Weights of a small mixture-of-experts language model, trained from scratch on English Wikipedia: 48 experts in each of 9 layers.
Below are experts of layer 3 (counted from 0) of a mixture-of-experts language model. Rows are named router (the router's row for the expert), gate (a neuron's input weights, with its number), up (a neuron's input weights, with its number) and show model dimensions 0-63. Each number is 50 + 15 x the weight over its row's rms, rounded and kept within 0 to 99.
After each expert's rows: a language model's description of what the expert responds to; "mostly gets" lists some tokens that are sent to it at least half of the time. This comes from a sample of Wikipedia text that the model never trained on.

# expert 16
router:85 46 32 49 40 45 45 68 51 39 70 62 58 49 71 39 45 53 20 68 67 47 38 53 45 61 65 58 50 54 61 56 52 23 51 27 60 51 13 64 66 34 15 57 35 54 62 76 53 48 60 46 53 34 49 56 60 64 45 50 24 66 61 68
gate0:47 58 71 49 27 39 39 61 72 53 40 41 52 66 35 59 63 45 27 57 70 22 36 52 44 47 55 40 31 28 25 55 40 57 74 53 56 61 74 60 57 31 46 67 70 53 44 58 53 38 69 51 46 48 49 50 74 52 52 45 73 43 65 59
up0:17 53 49 80 37 35 37 52 70 43 37 45 27 62 33 32 47 34 62 48 45 55 53 45 38 27 27 23 60 71 45 61 65 40 33 34 61 48 44 50 34 34 37 70 77 20 71 35 31 66 38 74 41 31 26 73 66 60 34 25 50 35 56 50
gate1:41 73 46 38 45 34 67 63 46 29 65 37 79 54 48 62 50 37 57 43 36 46 65 51 40 29 63 59 60 71 56 55 63 38 67 51 24 59 36 45 38 65 54 49 67 22 07 64 34 17 60 39 60 49 53 56 57 41 48 35 66 49 80 34
up1:71 77 59 50 50 50 68 70 42 51 19 57 63 33 39 50 52 51 57 70 50 52 46 56 80 64 59 56 59 47 93 59 44 68 77 82 36 70 64 60 44 50 63 55 58 32 22 73 57 48 46 64 57 72 48 68 55 43 65 37 54 68 64 63
gate2:43 39 40 75 50 53 51 18 56 54 34 80 44 51 41 31 82 39 58 65 45 38 42 34 51 48 45 73 29 64 47 58 47 36 41 52 60 68 66 53 74 49 73 48 64 37 40 28 31 44 42 56 51 36 61 46 50 42 61 45 62 64 58 51
up2:51 70 49 42 20 49 56 42 36 58 21 42 73 55 63 58 77 26 52 68 22 62 48 54 58 60 49 57 32 46 49 50 41 23 66 57 47 33 28 56 62 68 44 53 46 75 58 60 35 50 36 53 57 43 70 42 27 64 63 32 61 44 44 33
gate3:27 65 40 43 44 48 41 57 55 78 59 50 61 55 63 56 43 34 68 68 73 33 46 69 40 61 76 37 40 56 55 53 48 54 59 45 37 71 38 45 63 67 31 81 54 67 57 88 36 53 58 43 65 57 52 57 72 74 62 46 34 49 56 71
up3:35 61 40 19 31 49 46 28 50 19 43 46 26 40 42 42 43 46 58 56 65 45 26 48 44 59 36 59 42 62 44 50 53 28 75 37 69 38 46 57 72 59 41 67 67 46 60 67 52 42 39 44 56 74 53 62 36 35 49 58 39 70 41 49
gate4:66 49 27 89 77 37 61 25 58 77 76 47 43 47 46 57 58 45 62 66 16 57 47 20 38 72 76 53 71 55 37 63 56 47 46 43 58 46 46 35 76 53 27 49 57 48 55 42 52 74 70 25 56 23 63 43 64 30 74 51 57 70 62 84
up4:56 50 30 33 52 28 52 70 35 50 52 59 43 57 64 26 67 51 27 54 43 47 59 60 60 57 42 49 44 43 62 58 39 37 40 43 33 45 50 65 48 50 68 32 39 39 69 50 41 58 50 56 56 71 59 55 88 47 50 46 34 50 40 82
gate5:23 39 33 45 75 55 33 53 36 53 58 43 48 38 40 58 67 50 40 43 58 68 39 53 21 85 66 48 50 67 60 47 60 63 17 77 62 50 71 68 60 46 43 20 37 37 50 73 68 45 63 33 51 37 51 26 56 53 59 48 27 54 51 60
up5:59 55 65 33 50 51 65 30 76 36 34 59 42 58 67 32 29 53 74 26 43 51 66 33 76 35 30 25 47 21 50 56 33 50 74 31 14 62 59 43 68 65 44 54 50 66 41 28 52 29 49 60 54 75 34 68 49 61 34 29 58 48 38 62
It responds to: Possessive 's, pronouns like his, its, their, who, which, it, plus mid-word vowel pieces in foreign names, e.g. "Bar-o-que," "Shou-ko."
mostly gets: " his", "'s", " who", " it", " its", " their"

# expert 27
router:63 27 44 65 33 33 26 45 32 27 48 42 78 59 71 48 49 56 52 37 73 50 37 48 57 37 49 57 23 61 59 26 63 57 56 29 44 30 42 22 24 39 46 41 16 22 79 62 39 49 51 50 59 50 59 38 40 67 54 31 64 61 35 51
gate0:57 59 46 41 57 45 29 69 39 61 60 33 77 77 74 59 59 35 58 45 61 25 59 28 67 40 33 76 42 59 35 32 66 52 52 48 46 81 31 78 51 63 64 49 54 48 54 67 19 35 36 29 68 46 55 72 61 71 37 72 56 58 57 39
up0:29 83 34 74 52 50 33 70 52 47 59 57 32 55 55 54 44 48 50 52 59 62 49 49 58 46 54 35 55 60 47 75 55 35 44 64 59 45 45 41 53 53 39 52 45 73 53 22 60 55 90 84 30 66 77 29 46 52 49 49 40 32 44 75
gate1:43 42 30 45 53 53 54 48 24 34 30 40 33 59 45 54 79 55 46 35 30 18 54 65 51 54 40 43 53 58 80 51 58 68 72 51 62 56 35 48 40 56 53 44 57 64 88 51 63 51 53 51 43 69 38 43 52 65 52 50 34 13 29 34
up1:35 45 37 48 34 55 73 53 57 29 37 58 44 33 85 56 30 47 33 47 30 34 63 62 61 43 57 62 72 54 60 27 52 53 51 10 69 58 37 58 59 51 47 41 70 49 30 20 51 51 66 46 52 27 74 53 29 66 31 42 76 59 62 49
gate2:34 57 14 49 39 28 47 34 68 53 46 73 45 51 55 59 65 55 15 71 56 53 32 46 53 69 39 56 36 71 46 52 26 55 73 53 55 50 56 44 59 58 47 73 66 27 28 52 81 56 57 31 61 38 71 53 57 61 47 55 84 42 78 50
up2:50 38 44 73 42 37 63 36 47 67 23 60 50 50 63 44 74 40 31 63 61 56 35 44 75 45 54 61 30 54 60 57 36 61 68 27 36 56 69 44 39 25 38 72 44 34 73 40 59 53 36 54 18 47 57 32 30 61 47 71 73 41 47 68
gate3:77 64 54 49 53 43 28 65 39 49 52 49 61 68 68 12 34 74 41 43 63 35 32 70 21 46 64 51 60 65 73 00 52 70 49 59 54 46 56 35 55 56 26 18 58 21 37 39 38 71 48 38 53 48 38 61 51 44 52 49 57 63 08 41
up3:69 57 56 73 62 50 55 41 68 75 45 28 67 40 43 70 43 42 81 36 56 51 63 28 57 26 21 46 33 38 33 72 29 41 32 43 61 64 44 60 58 93 67 65 51 58 60 71 73 29 64 43 40 73 36 62 84 53 65 48 63 39 55 39
gate4:42 52 20 48 46 58 21 68 45 10 45 41 38 63 41 93 56 46 59 29 46 38 39 40 60 50 32 48 77 76 86 38 33 50 22 64 22 44 86 66 50 47 63 33 46 47 55 35 82 36 77 48 61 53 44 59 55 52 51 68 49 50 56 54
up4:38 51 46 39 42 39 61 21 58 54 46 60 43 39 33 45 62 55 66 76 45 76 41 52 66 68 58 57 14 68 41 48 41 50 42 94 44 46 69 73 29 82 56 81 32 54 20 72 78 39 33 35 54 44 62 59 27 70 59 27 43 36 28 60
gate5:38 45 40 62 66 84 44 53 38 58 28 28 48 42 66 59 47 54 52 29 59 43 41 57 39 49 43 54 56 73 26 60 57 74 67 36 40 65 49 48 50 63 29 48 52 48 86 24 48 28 46 81 59 33 34 32 44 78 47 63 70 50 49 41
up5:32 39 47 52 58 61 46 55 52 46 36 39 51 37 56 39 68 63 59 33 54 38 57 42 50 53 27 47 58 60 44 55 68 69 59 31 46 50 71 60 41 51 42 39 47 30 51 37 58 44 34 78 71 09 33 30 37 74 44 39 76 50 75 53
It responds to: Common first names (John, George, David) and syllables inside foreign personal or place names (Tam-ar-iz, Ber-rettini), often in South Asian contexts.
mostly gets: " John", " George", " David", " William", " Paul", " James"

# expert 37
router:62 37 48 22 57 56 50 49 57 20 51 52 80 57 56 20 43 62 54 47 61 52 52 35 57 40 76 68 28 40 45 57 33 52 56 30 60 30 40 22 55 55 43 39 36 54 48 39 52 50 24 81 45 85 73 46 41 56 35 66 69 35 50 57
gate4:31 40 56 39 39 41 41 36 46 65 45 31 46 57 29 78 64 50 54 50 68 47 49 13 30 65 68 37 62 68 39 53 31 71 61 61 47 60 59 50 62 39 62 49 51 49 21 30 56 38 67 43 46 24 57 53 31 41 38 34 33 36 59 57
up4:71 43 40 56 49 40 56 61 72 29 53 60 42 46 36 46 67 36 77 34 67 60 31 50 38 25 42 52 30 33 38 38 42 59 83 30 71 37 52 43 47 60 38 64 51 53 35 48 55 59 22 31 59 62 58 52 40 78 56 81 72 60 53 53
gate5:39 32 69 39 21 47 41 42 70 46 69 40 60 62 59 53 67 49 54 63 59 34 34 54 88 58 46 52 56 55 79 59 53 15 44 63 48 59 53 31 46 64 42 35 47 51 67 58 41 55 71 42 83 46 44 58 40 50 47 71 48 81 34 29
up5:47 55 70 56 64 44 32 64 48 34 83 47 70 74 43 49 44 50 75 60 63 43 34 43 63 63 48 51 55 61 50 47 31 46 53 85 65 64 66 48 47 63 53 34 53 22 59 43 67 42 41 74 47 42 15 68 48 68 28 57 51 55 39 64
gate6:89 72 47 51 51 55 52 72 38 38 28 38 70 54 33 66 63 61 40 21 57 61 84 49 61 46 38 50 73 43 50 47 77 78 35 57 49 61 69 67 52 37 49 69 46 55 61 56 64 62 52 15 73 47 57 49 32 58 41 30 63 59 64 64
up6:35 68 50 72 82 36 47 37 69 48 47 58 48 43 76 64 21 37 24 52 57 52 49 26 53 62 37 62 54 43 53 65 08 25 30 47 53 27 30 36 57 56 57 52 41 37 44 68 60 60 66 54 57 46 61 64 54 45 54 42 67 19 46 43
gate7:50 54 60 34 53 59 72 34 71 59 36 55 68 63 48 56 42 26 46 67 75 50 45 44 57 48 45 76 58 56 47 58 37 56 35 46 39 65 48 32 61 59 67 77 78 54 37 67 09 42 58 31 32 30 47 32 69 60 69 63 25 64 56 34
up7:51 41 75 61 55 49 65 46 48 61 76 83 73 68 19 34 34 37 52 56 73 52 58 18 61 71 69 85 51 53 35 42 40 69 73 53 51 50 24 22 39 69 64 82 71 67 45 65 32 57 53 38 35 24 38 37 48 46 71 35 37 53 47 00
gate8:41 27 64 37 52 43 45 64 43 88 42 65 61 61 41 58 59 79 32 47 54 75 49 50 58 45 59 31 44 55 36 62 59 37 47 73 46 38 78 41 56 28 57 35 69 48 45 48 42 60 57 28 56 69 65 27 51 44 44 43 55 31 60 43
up8:46 51 76 62 47 46 61 45 34 55 46 38 54 83 64 76 46 57 75 39 36 95 71 59 63 40 53 35 60 52 49 43 16 48 76 42 25 44 19 33 66 45 55 45 57 33 60 99 34 49 48 43 67 68 61 70 56 45 43 48 49 32 58 43
gate9:60 72 35 36 75 71 45 66 56 38 70 35 30 48 38 56 42 37 64 52 40 80 68 65 53 55 40 55 32 84 59 41 51 44 47 43 52 54 27 61 56 22 59 68 42 46 57 63 45 47 39 46 49 47 60 48 50 63 35 52 71 26 48 67
up9:33 55 72 46 57 41 67 47 47 50 81 67 30 34 49 69 46 61 53 54 43 57 62 53 36 52 27 55 55 13 53 31 51 46 45 52 26 55 42 63 80 65 55 57 71 37 34 38 48 49 30 47 68 56 70 54 37 42 52 43 29 54 27 30
It responds to: Line breaks after headings like ==Honours==, hyphens in compounds or constituency names, and name pieces inside sports or election tables.
mostly gets: " Lemmon", " Insecta", " points", " Athletics", "Description", " David"

# expert 15
router:77 41 34 80 71 59 72 47 44 62 39 40 64 75 76 43 47 47 37 63 90 46 63 69 63 52 50 49 30 54 47 44 55 63 27 59 42 51 40 70 54 70 52 82 51 54 82 23 48 29 36 70 22 43 40 59 36 73 59 50 62 38 35 41
gate4:44 43 51 31 74 49 64 40 33 38 48 45 51 67 46 54 33 54 62 41 70 39 52 62 42 51 43 48 23 64 67 33 61 63 34 62 34 68 60 58 43 35 46 75 65 29 32 52 76 58 48 61 44 28 51 36 41 64 36 27 46 74 51 35
up4:34 34 20 45 53 43 60 69 49 68 73 28 33 22 34 52 38 56 33 32 38 41 28 30 46 45 53 63 10 53 48 51 44 39 62 73 43 69 59 54 53 23 56 65 75 52 54 68 47 38 39 63 44 25 60 37 40 55 66 37 55 63 63 54
gate5:71 69 71 38 65 52 23 57 48 42 58 47 55 73 53 46 51 46 32 65 72 71 27 77 43 55 33 45 64 66 34 46 52 40 27 35 59 42 47 36 60 38 33 63 40 62 76 34 81 41 67 52 31 55 54 42 82 60 66 36 71 33 50 58
up5:23 59 31 41 62 51 68 22 52 57 44 48 54 18 50 52 31 67 38 42 30 53 62 37 44 44 75 43 37 61 45 49 52 44 61 31 28 44 19 66 38 44 65 37 49 40 36 50 53 54 25 38 55 60 49 56 30 34 32 57 34 48 49 50
gate6:43 46 64 69 52 55 69 44 35 47 33 64 72 28 49 73 56 41 73 58 69 29 45 56 15 61 59 52 63 71 42 48 39 32 26 24 62 29 39 46 81 56 48 63 55 53 48 46 76 31 51 25 55 31 47 37 37 70 45 49 64 54 24 46
up6:67 59 45 50 35 42 53 36 54 42 54 30 40 84 31 34 50 62 39 52 27 63 57 73 64 46 58 41 58 45 68 47 71 55 57 50 54 67 34 61 35 20 42 39 59 37 46 50 50 71 45 50 49 61 44 58 51 14 57 49 47 30 58 56
gate7:46 25 79 68 52 63 41 47 41 40 51 36 43 38 24 40 39 20 55 68 63 40 68 41 40 56 51 53 69 58 26 36 38 57 74 31 69 47 64 51 73 61 25 75 54 41 30 46 51 48 51 48 63 36 47 65 45 69 38 44 66 54 48 25
up7:67 69 63 64 35 54 61 58 54 62 40 61 69 45 65 72 56 43 65 69 38 47 49 35 45 37 66 62 55 48 59 32 64 51 57 55 42 74 31 32 08 64 61 59 29 41 51 74 64 69 51 29 63 24 26 44 72 47 64 69 66 40 29 40
gate8:52 43 59 59 79 33 61 48 23 38 32 30 32 64 43 30 63 39 70 49 78 39 48 53 50 26 55 56 51 41 36 43 44 47 63 53 47 51 57 55 28 36 30 62 66 34 45 49 59 46 76 50 44 57 42 50 48 44 50 53 42 89 47 27
up8:54 47 33 42 30 53 53 64 52 41 66 66 53 17 47 68 62 36 45 64 20 80 66 52 43 81 49 59 60 68 66 61 63 38 55 47 51 47 39 56 81 52 69 26 52 26 76 68 51 49 34 47 71 50 53 38 44 58 33 73 52 40 59 56
gate9:37 30 53 40 54 53 46 72 32 40 61 46 33 58 66 36 55 58 47 47 43 42 66 50 41 70 69 57 57 61 67 39 55 42 50 81 20 49 59 81 42 57 51 63 29 46 41 65 42 33 49 51 60 74 26 49 50 51 51 67 56 46 62 43
up9:42 50 60 48 64 50 69 50 43 40 66 63 56 73 49 49 64 49 56 58 51 52 62 42 41 57 62 49 38 72 47 38 43 45 47 57 38 60 20 64 35 72 66 52 18 54 50 47 39 31 57 61 49 75 30 40 53 44 48 47 40 26 55 40
It responds to: The articles a and an, and single letters starting or continuing a word (as-b-estos, super-p-owers, D-iameter), often inside tables.
mostly gets: " a", " an", " S", " d", " c", "p"

# expert 36
router:58 46 56 72 46 38 52 43 77 51 36 22 82 38 59 69 49 60 72 62 41 56 24 70 54 05 49 42 25 47 44 57 55 35 50 37 88 51 45 32 60 28 63 38 60 38 39 34 69 32 33 43 49 29 59 38 39 47 37 48 29 51 57 49
gate0:53 48 40 58 13 38 80 47 48 57 67 35 43 61 67 61 56 46 52 29 47 33 30 44 57 42 55 76 33 67 43 51 43 31 68 61 43 42 56 43 48 56 44 41 19 52 40 44 50 31 47 52 30 29 57 57 32 48 74 25 54 58 57 33
up0:33 33 55 51 21 47 50 49 44 73 83 31 44 59 59 61 69 48 52 00 49 44 45 73 53 22 53 45 36 60 48 61 55 39 84 25 50 24 74 45 66 53 41 44 26 46 22 42 41 44 43 67 38 51 51 44 69 48 77 25 32 69 37 42
gate1:79 15 57 52 45 50 46 29 62 49 49 32 29 56 52 50 29 57 87 50 63 36 48 38 27 48 71 39 36 52 58 47 63 27 70 61 55 36 38 71 51 52 59 46 59 42 20 35 43 47 35 52 60 25 57 52 29 47 47 39 68 32 33 39
up1:68 54 32 48 48 21 39 53 63 62 72 62 47 22 47 48 71 56 37 61 70 65 66 31 64 52 53 47 40 71 49 66 40 38 62 49 38 22 66 40 70 32 60 51 63 45 79 51 41 57 42 40 42 34 63 76 74 55 63 37 43 61 63 63
gate2:50 52 86 53 45 27 56 48 63 77 53 66 55 65 30 73 54 59 65 56 64 65 42 43 35 72 65 63 63 58 22 55 44 40 55 72 72 31 71 39 34 73 43 38 71 71 73 61 57 36 49 50 52 64 58 77 42 52 63 50 28 17 28 24
up2:60 48 44 44 32 64 39 49 41 47 62 14 41 30 41 32 35 64 55 30 53 54 38 42 60 47 42 61 73 62 58 33 38 62 36 52 36 64 53 57 38 39 51 55 55 76 56 74 55 55 46 27 41 21 75 24 55 38 47 45 25 40 59 67
gate3:32 45 38 52 54 38 52 58 65 50 39 39 68 70 45 43 57 75 56 47 43 61 52 45 72 60 14 52 38 40 47 27 51 41 55 47 50 37 63 55 26 47 54 75 45 70 27 68 39 35 26 38 11 38 59 53 54 85 18 37 66 54 64 51
up3:24 66 60 49 83 48 37 34 46 43 27 47 22 69 52 53 50 57 53 46 67 63 53 57 42 56 59 40 70 49 56 55 46 63 43 39 45 49 53 38 61 67 52 35 32 35 41 18 52 67 64 85 48 51 67 15 44 64 76 40 49 07 57 34
gate4:49 30 47 47 38 40 58 22 43 67 65 51 37 64 44 47 36 33 66 73 60 54 55 41 44 40 49 51 68 49 39 58 33 71 67 64 62 53 43 38 40 51 50 43 86 43 30 49 51 49 67 33 61 28 68 61 42 27 57 53 51 48 50 58
up4:51 55 37 54 60 43 38 56 32 37 61 47 76 39 41 43 52 59 50 64 45 37 59 48 64 58 52 42 52 60 52 48 44 81 48 30 40 45 53 59 54 58 44 58 23 59 54 53 25 43 28 81 33 81 38 25 50 64 39 27 67 59 55 46
gate5:43 72 23 22 49 49 51 55 52 26 49 58 51 72 67 48 59 47 79 60 65 48 54 32 62 41 52 52 31 68 41 80 44 51 57 70 38 46 71 69 48 31 42 38 47 50 68 60 41 64 45 60 44 66 33 35 78 60 28 53 52 52 30 24
up5:73 21 78 52 37 41 28 58 56 37 24 65 24 50 46 37 48 59 30 63 58 26 77 39 49 23 57 36 36 49 44 16 61 32 48 34 67 24 46 36 59 33 47 72 51 44 26 34 55 58 70 73 29 43 58 39 66 69 39 56 54 38 38 51
It responds to: Derivational suffix pieces ending nouns, e.g. -ation, -ion, -ity, -ment, -age, as in "pass-ion," "assert-ion," "Lég-ion."
mostly gets: "ation", "ion", "ations", "ions", "ment", "ity"

# expert 26
router:37 32 86 66 45 30 60 45 58 30 14 38 72 45 58 47 40 52 54 58 81 56 50 70 45 39 48 20 51 33 64 59 45 43 33 49 50 66 16 73 65 38 35 38 56 59 65 08 44 42 55 58 44 45 65 45 56 61 36 60 44 65 45 56
gate26:58 40 70 38 62 40 47 45 53 60 49 38 52 67 36 37 59 36 68 29 97 65 66 22 19 48 37 65 46 85 35 51 73 57 56 26 31 44 31 46 48 38 33 59 41 68 61 48 51 35 42 40 71 33 69 72 58 37 31 53 04 69 49 36
up26:64 54 56 58 43 61 42 42 43 77 45 44 31 73 36 35 46 62 54 30 67 61 50 42 35 49 44 56 53 80 37 67 56 51 39 46 55 48 38 31 54 49 50 66 52 45 48 46 44 38 37 54 58 16 51 49 56 38 49 56 34 68 67 47
gate27:24 43 59 42 40 49 60 52 66 30 43 32 41 49 58 59 58 65 50 40 39 53 73 78 59 40 79 69 40 78 60 64 38 45 52 37 39 72 36 45 59 35 69 32 20 54 52 38 41 59 41 29 43 44 34 52 66 50 25 51 58 65 71 29
up27:41 37 13 51 47 42 43 78 34 53 63 60 48 27 39 25 25 49 37 53 73 72 60 41 62 46 62 51 68 50 29 64 51 65 46 46 47 45 47 57 66 52 69 34 30 32 35 93 41 30 63 81 52 54 70 53 64 00 61 53 54 59 38 60
gate28:45 30 53 57 40 72 43 56 68 53 53 84 26 58 53 49 44 55 59 68 44 49 47 68 65 45 47 32 56 17 56 30 39 56 43 53 75 36 83 37 42 08 15 24 46 43 37 27 40 56 20 58 62 66 51 45 56 32 49 50 49 45 64 37
up28:45 53 71 65 50 57 44 50 64 54 42 81 51 46 43 31 61 48 65 28 44 65 49 72 40 31 52 57 76 24 48 25 57 44 45 42 75 28 62 50 54 28 53 39 68 48 58 27 51 59 43 37 50 49 64 41 54 11 44 60 52 20 34 19
gate29:21 53 68 58 53 62 48 53 30 44 59 58 55 40 51 56 49 65 75 47 99 59 52 50 50 47 52 61 48 88 34 64 69 34 36 44 37 42 28 22 45 50 56 38 41 45 43 36 64 60 81 39 42 23 65 41 32 59 59 58 59 79 42 33
up29:61 65 44 84 44 44 43 63 40 72 55 54 91 55 55 62 42 83 56 69 31 20 39 31 44 81 49 16 71 37 49 37 54 45 40 35 49 24 47 30 92 59 68 60 71 37 55 63 71 32 62 40 51 71 33 72 23 44 25 48 28 39 54 54
gate30:11 45 44 60 19 58 43 86 46 56 38 70 35 44 53 41 40 39 52 66 26 44 53 48 38 42 61 40 64 47 34 63 28 21 59 50 57 70 45 68 56 48 46 42 69 86 43 15 45 67 52 47 50 55 62 58 77 64 52 26 50 40 16 14
up30:74 62 54 40 32 44 56 67 30 44 50 41 47 41 37 37 60 58 67 50 32 59 42 44 64 52 56 41 57 50 99 75 43 59 39 64 59 24 38 50 47 56 44 45 63 57 41 47 76 23 55 65 33 46 63 40 31 70 70 74 64 55 29 65
gate31:49 40 56 24 58 45 49 55 58 63 53 59 51 47 20 57 50 52 18 37 39 64 66 42 51 52 55 47 33 44 35 46 68 55 44 49 82 65 62 54 37 86 80 58 45 73 33 43 59 60 52 30 62 38 47 79 89 42 60 79 70 44 71 43
up31:61 65 38 48 31 83 53 56 42 57 65 56 85 71 66 39 52 60 93 71 54 34 18 55 50 40 41 63 34 44 56 50 60 48 69 49 20 25 54 73 55 55 43 55 62 32 45 49 44 32 65 58 59 62 73 47 31 47 67 41 38 41 65 52
It responds to: Dollar signs, underscores and backslashes in LaTeX formulas, JPL/MPC in asteroid lists, plus technical nouns like science, processing, football.
mostly gets: " $", " football", " JPL", " MPC", "_", " \\"

# expert 39
router:30 44 03 46 35 51 95 67 66 71 54 39 47 43 34 57 51 55 65 58 36 35 58 50 50 43 72 52 37 65 53 71 49 52 41 45 51 49 45 62 58 68 59 42 92 70 30 81 51 45 47 30 75 49 45 59 23 47 47 44 61 62 57 57
gate0:57 38 57 53 32 56 84 61 62 69 53 47 51 35 39 47 52 31 38 48 51 53 51 46 22 62 58 58 48 69 41 74 25 37 46 59 44 42 73 77 61 71 26 42 99 53 54 69 72 64 47 33 39 57 68 77 52 69 54 64 53 44 37 33
up0:60 53 51 48 70 71 53 56 49 47 60 25 36 30 17 44 38 50 35 48 58 46 31 43 59 64 44 70 35 37 31 88 24 38 24 62 27 37 69 53 65 47 21 61 56 52 31 66 92 77 46 27 18 52 68 65 34 49 62 60 58 78 22 44
gate1:73 39 35 41 16 55 36 55 91 49 57 38 45 50 33 31 82 70 58 53 61 29 52 26 58 54 43 52 40 54 48 64 48 44 27 63 62 46 40 79 12 46 36 53 48 81 59 56 60 38 50 42 77 69 45 60 48 36 48 51 58 41 41 55
up1:60 39 56 49 69 63 68 41 40 61 54 43 48 59 73 55 46 49 63 57 49 41 44 61 68 67 74 69 35 62 58 37 23 63 67 68 52 64 20 29 44 18 70 31 64 33 60 58 38 66 53 67 65 53 38 52 61 74 58 61 19 59 28 65
gate2:48 75 05 73 49 62 54 68 42 49 61 38 13 60 36 51 63 49 43 27 59 67 48 42 45 68 52 78 54 68 53 33 41 26 54 62 56 64 59 56 56 46 56 24 56 66 43 33 60 61 60 39 60 61 61 85 41 28 12 45 71 34 35 44
up2:60 81 40 53 79 56 38 26 54 50 74 49 41 48 38 48 25 59 42 22 67 57 32 81 50 68 59 57 64 29 40 40 48 45 42 40 46 75 21 50 40 44 16 50 52 72 37 63 49 81 64 36 56 45 48 53 42 50 44 49 81 47 43 55
gate3:21 27 67 77 53 39 56 71 51 73 53 52 60 55 40 42 69 58 53 12 45 21 54 59 37 36 50 30 67 78 61 32 61 66 30 57 29 67 50 56 40 68 51 70 51 34 41 68 47 52 58 42 81 57 73 50 64 41 34 52 51 43 46 58
up3:65 41 38 56 55 71 57 48 59 58 34 53 71 53 33 36 41 64 32 46 42 35 67 55 65 26 32 58 80 63 37 56 35 38 46 40 57 48 24 40 72 87 51 53 48 37 64 65 57 53 45 50 81 65 57 69 39 40 33 54 22 27 56 40
gate4:70 70 54 33 42 41 82 51 42 59 34 50 40 73 74 47 23 69 47 40 47 64 55 39 37 62 27 61 42 39 35 41 38 64 38 57 62 52 08 52 01 27 43 34 49 52 36 44 61 50 61 51 50 59 54 64 59 64 52 39 53 50 80 60
up4:69 77 47 32 53 37 96 70 31 57 30 58 50 48 81 61 74 86 56 32 33 46 51 44 51 53 31 39 52 31 48 57 17 38 51 48 31 48 37 44 27 35 30 59 60 58 49 35 49 64 63 47 60 53 39 50 50 53 89 37 45 26 58 38
gate5:41 68 43 61 33 33 47 71 66 60 45 55 39 35 38 58 59 50 63 59 58 81 39 44 48 42 76 63 41 86 46 55 65 49 60 61 59 49 48 36 47 28 34 35 67 32 76 49 49 59 66 29 65 50 45 45 88 64 36 39 41 34 31 68
up5:41 24 66 43 48 57 47 53 46 92 55 39 48 35 43 54 65 63 38 41 53 62 52 12 55 56 39 64 37 50 46 69 55 42 48 00 36 67 57 37 64 19 37 22 56 56 64 22 67 90 61 36 36 52 25 30 74 52 48 61 42 48 46 59
It responds to: Year numbers in tables (1994, 2011) and word-final pieces like -ed, -al, -ing, plus table separators after entries.
mostly gets: " 1994", " 1999", "ched", " 1942", " 1997", " 2011"